python train.py --n_layer=14 --d_model=512 --n_experts=8 --experts_per_token=1 --d_expert=512 --d_shared_expert=0 --activation="gelu" --moe_layers=[0, 1, 2, 3, 4, 5, 6, 7, 8, 9, 10, 11, 12, 13] --router_score="softmax" --normalize_top_k=false --routed_scale=3.96 --balance_loss=0.00224 --balance_bias=false --init_std_router=0.00723 --lr_router=0.000551 --n_head=8 --n_kv_head=8 --head_dim=64 --vocab_size=8192 --norm="layernorm" --norm_place="pre" --norm_eps=1e-05 --positions="rope" --rope_base=10000.0 --rope_fraction=0.25 --qk_norm=false --attn_scale=0.125 --tie_embeddings=false --parallel_block=true --extras=["capped logits"] --init="uniform" --init_std_qkv=0.0195 --init_std_o=0.0 --init_std_up=0.0195 --init_std_down=0.0 --optimizer="adamw" --lr=0.000684 --lr_mult_up=0.832 --beta1=0.95 --beta2=0.95 --lr_head=0.00636 --warmup_steps=317 --schedule="cos" --final_lr_fraction=0.0 --batch_tokens=131072 --seq_len=512 --doc_mask=true --train_tokens=578800000 --steps=4416 --dataset="wikipedia_en"
Below are experts of layer 8 (counted from 0) of a mixture-of-experts language model. Rows are named up (a neuron's input weights, with its number) and show model dimensions 0-127. Each number is 128 + 32 x the weight over its row's rms, rounded and kept within 0 to 255. Numbers have three digits each.
Before each expert's rows: a language model's description of what the expert responds to. This comes from a sample of Wikipedia text that the model never trained on.

# expert 3
Description: Prepositions in noun phrases
up0:088111125165149138143154219124145168129125181160107118145124101075080189064140091167097166157171139167147153137150131107121109093110104109116125125134138047146120124156109111096108122114122138129130095157105131155179091120129110188156126115163059180127143150157141132132127127184112169120176204122159071129136075171130075168106133118176064153127162108133128198119119113109103117117103
up1:175135159066117140138136150107109061075176139077100117166129189125114157129102163142131123111067140199160104147132139196119130171078094162116128154094105145060124137134085186146167167155191179137159135072134161137185110103145113110123082142097154193066080133126134151115138125172146147082133088068140126113118151158164102146175192062101156186158147105078130125117166135089125162085056
up2:127131143156098089113119100122156063123094219150109100141136138107122110112170146141162109113124128187140090149129091135101139103089149125124116194135120154191108076095091104100163104098105076154122171119130133149166114097183113126115150140105101132117088174139132073138098099066172187119074176163145074107150118107105124125207103123121084125128151068110141120109132182126103097115144
up3:057141072166114150110120176133177126120150129147119186180118135115153197105081108098119127148125136129054100182163080110116106084110153144160137136163129138112074068188155127171167129097143107183126113116127114101149098124138135110174110191085139163113113110113147092161147088103152159105135096143181073093130100133097124160188117168155126141108135110160118136161155087105177137108154

# expert 2
Description: Clause function words
up0:167155118191148110133165113150153098088124166085125148109083115096090108082109098113145083072124176198140191153095112102054137119162147149169100146129164137106124138180155122085122160067136112186122113102107103104111118156111121145090098151148125115094187128112137184162118102117137112135185091105128095105163142113130109155134148185189168117106066174131088149155102203109102158145185
up1:097081128075168109145140180118152085142135153142155159137126131128096171115043202087214102101134163124057134150118112138171101101098149092118108099136151121139104131136163158099084097140194107111096100114129087049107093134145166097133125171130165090062158120172194087150093110104157099147149111128094084081139156091115118195123112135118093088119119177145137141117145104118136149102115
up2:159110172100165124081079152131101173144089072078164169163140163119146108104181141098051124122100135129076084108111096164113143110121113191106146073109099167135096125116180129132184141141161113131121070133118085108139070134104127148159078148108157123147138115149172136127221085148131118121136129110110116122110109104126124163092085134181147174172199149061079131100130131086140089105100
up3:135125124062115116104064206127155124124122176156168092111167135133177070124119160116098133086150107122117097081122166142135130137105168160108164107206106075166150097152067110154131076091095144124108128158079128092144115096126102161151139106103057165151132143193106161120151101114138109155117104107105134161132122118096141147090062112113132077117138129077125134067159127130067118113135

# expert 7
Description: Romance and Slavic names
up0:103113097104109154136134143117123216123088143145144112112089104163136134088086127153182124125077135177089158124093123131115114109104128194082165142106115163092129147134078113093147106143135146141125107046113159078201038136176151159116150162084140189084085109153105142145101137152134125178101164141130087131137112094188097113107138112126164137117107110103145144092178176106138183080135
up1:195131127133173183149106134086080137158171098104130152109103165072089167106122123178196168108104119134129171151080146143114128147177163152144150153170137119138088132128156139110155170173149083111123123127178083175122143128087161083132107187111124159108123145127098149082145123145170048120155119197127114080115118120074189170126129115121150122121093074121059136081134118099110167124085
up2:111108119107132119198101155138192092092125118193121182146121132114177141081110165167163064122118078146122106138110152131130159183144144170171149110090140076089203126080126150153112081115154139215130117099119184083155109099122151124112101106136181195085119130198132168171107146093117141162125124114152123071165122107117145233143114110112105126095176142080111158141129109077113121142113
up3:116146202133162091173098144178106152137129134173165157136187154113152064143121145186114134100086155169105189116125127112047144081157157091117167157156143144142136109140093086112129110137149094155114109164152138181077124069105183157098118084153123155117062117125137123198105090122130111124106108146116160080140150136100131110103132156118108166142139101091150094135160120105098120090171

# expert 5
Description: Mid-word fragments, apostrophes
up0:142129116120134137105123142153121088191068110109076141147105099163087166149116120105122124129086165128137163121127134090061114121164081123108166113092078164144141072092109101171125170134115066118094137138114094155122128115066153096149150202086119142081158109107150124139133156172144094133184158136168114154113097111110116127148139143118164160119084160200182156170124161165183105101128
up1:158103130098172142145121099110154130116091191142153143110099092128137169096122156183127145091102151208062143106170091230178119133091182143088079087164117136194170097129158159163122136144066100177084137097133110175130131083144165143164144149129075138158171107162130128139123086098171123125147144054169135138135119118132084195110108129137126121202119091099167151092119140138114099119165
up2:158069115114100104107125150104110149123114079163096127094083138095146106132155125139128153109134136153152105138113183150174109133148141123149163100143116086123145156114187097114115089103132128115116188118153137116111158064184144098177083151101142100155136176194121105156144100168164083171125148156145091124170130148169089146160065129072146153164177153031100107127160124135146170127136
up3:127101127088134129153096121130220154136086118090160087125108150094087146134081129125192159110082099133115087144063126174136124189079121158168159109165150070102083143134143118129117112095135135092121174111101143104156094168150144135120108164070130157080138174096133135188102125148098173113114048152121102121084123151115147207135134111161120140080116115135156155098198177187128153152105